From a checkpoint of a small mixture-of-experts model trained on Wikipedia.
Size: 14 layers, width 224, vocabulary 9898, 43.2M parameters.
Experts: 128 experts in each of 13 layers, 32 SwiGLU neurons an expert, 6 picks a token, a softmax router.
Training: a variant of SOAP for the experts, 4651 steps.
Below are experts of layer 9 (counted from 0) of a mixture-of-experts language model. Rows are named router (the router's row for the expert) and show model dimensions 0-55. Each number is 50 + 10 x the weight over its row's rms, rounded and kept within 0 to 99.
Before each expert's rows: a language model's description of what the expert responds to. This comes from a sample of Wikipedia text that the model never trained on.

# expert 10
Description: Main verbs and auxiliaries right after a subject or pronoun in narrative prose, such as was, is, moved, decided, returned.
router:46 44 53 63 60 54 62 51 34 40 41 40 46 56 37 58 51 62 37 56 40 48 37 36 61 51 64 61 42 64 39 39 48 41 60 41 37 64 39 43 37 41 36 48 38 38 64 40 39 63 50 57 58 52 40 39

# expert 25
Description: Inner word pieces in science terms and foreign place names, e.g. op in phytoplankton and Sopra, plus out, Bengali script and award-table pipes.
router:47 46 55 65 58 53 60 50 37 41 36 41 48 55 39 57 51 63 39 51 37 45 44 34 63 48 62 59 42 62 36 43 48 40 57 43 35 64 39 38 37 48 41 50 38 38 60 38 40 61 54 60 63 57 39 38

# expert 41
Description: Infobox labels like Born:, Released:, dagger marks in taxon lists, un- prefixes, equals signs, coordinate primes, list-end line breaks.
router:51 43 57 60 61 53 57 49 38 42 38 42 45 56 41 57 49 61 39 45 38 42 40 38 62 44 65 62 41 62 35 41 45 37 58 40 37 61 38 38 39 51 49 46 38 43 61 39 38 63 51 55 61 55 38 41

# expert 22
Description: Words right after was, had, has or and in biographies, such as remained, served, been, seen, plus mid-word name fragments.
router:53 47 55 62 61 65 60 50 38 39 34 44 47 58 46 57 60 57 37 42 39 38 47 36 59 51 64 59 43 61 40 39 44 36 58 39 36 63 38 40 41 42 52 54 38 39 64 43 40 62 58 59 61 56 35 41

# expert 50
Description: Bullet dashes before taxonomy fields like Genus and Authority, digits in sports and election tables, Votes, and Thai or Devanagari bytes.
router:49 40 57 63 59 57 56 48 38 41 37 38 46 58 41 62 49 66 38 49 38 45 48 32 59 49 65 62 45 63 38 39 50 35 58 37 35 64 38 36 42 48 46 56 39 37 65 40 42 60 52 59 62 55 39 38

# expert 11
Description: Decimal endings with closing parenthesis in numeric tables, such as .5) or 6), plus "the", dates and name pieces.
router:50 43 54 62 61 56 56 45 41 45 38 40 45 53 38 60 50 62 35 47 37 45 43 32 61 43 62 61 40 62 35 40 42 35 62 41 38 65 41 36 42 47 51 57 37 38 59 41 43 60 48 60 63 50 37 40

# expert 32
Description: Comparative words like more, less, further, relatively, plus endings of surnames and species names, like Ellis, Strickler, Artemisia.
router:48 45 62 61 59 51 58 42 37 41 40 41 45 56 37 59 44 58 38 46 38 48 36 38 60 54 63 59 41 63 38 44 50 35 58 37 37 60 41 38 38 50 36 47 36 38 60 39 40 63 48 59 59 57 37 41

# expert 8
Description: Verbs, auxiliaries and past-participle endings after to, was, were or is, like separated, married, born, killed, be, been.
router:46 44 57 61 62 61 60 44 39 41 38 43 41 53 33 58 54 64 39 49 34 46 45 37 60 44 62 59 42 61 37 40 47 38 56 35 39 64 36 40 39 49 46 48 36 39 66 41 37 61 57 63 57 50 40 42

# expert 33
Description: Number pieces ending in a comma in dates and counts (14, 250, 1,891), line breaks, and word endings like -al, -ic.
router:50 40 55 61 58 56 61 49 39 39 37 40 52 56 37 62 54 58 40 48 39 53 39 36 62 51 61 59 44 64 36 43 46 39 61 40 40 60 37 37 39 38 44 53 37 37 65 40 40 62 55 61 63 53 41 37

# expert 57
Description: Closing brackets ending section-heading qualifiers like "(deceased)" or "(first stint)", plus dashes, decimals, and country names such as Sweden, Finland.
router:48 42 54 61 60 54 60 45 39 41 41 38 46 54 39 60 49 61 39 48 36 47 42 37 61 52 59 60 40 65 38 42 47 36 57 41 38 61 39 36 39 42 46 51 38 39 60 41 41 62 53 59 57 55 39 39

# expert 23
Description: Forms of be and have after a subject or pronoun: was, were, is, are, been, had, became.
router:63 35 46 60 57 59 57 40 39 47 36 43 46 53 50 54 36 61 47 58 36 46 28 39 59 31 62 61 59 56 40 43 61 37 54 54 34 65 46 36 47 48 25 54 44 39 60 43 39 56 51 60 52 47 47 45

# expert 5
Description: Pipe separators at the start of table rows in sports and roster tables, plus mid-name word pieces and "known", "about", "on".
router:49 41 55 64 61 55 60 49 40 40 38 39 45 53 39 58 54 62 39 46 35 48 39 34 60 52 65 62 44 60 37 42 41 41 60 40 36 63 38 39 38 49 44 58 38 38 63 40 40 63 51 58 62 53 39 35

# expert 48
Description: Symbols and letters in LaTeX math, abbreviations and codes, such as $, _, }, P in DNP, plus Yes and Insecta.
router:49 44 53 64 61 57 57 50 40 38 37 38 45 54 38 60 49 59 40 45 36 39 44 34 62 49 63 60 41 60 41 39 54 39 62 38 40 61 40 41 37 46 37 55 40 41 61 37 44 62 51 56 62 54 38 38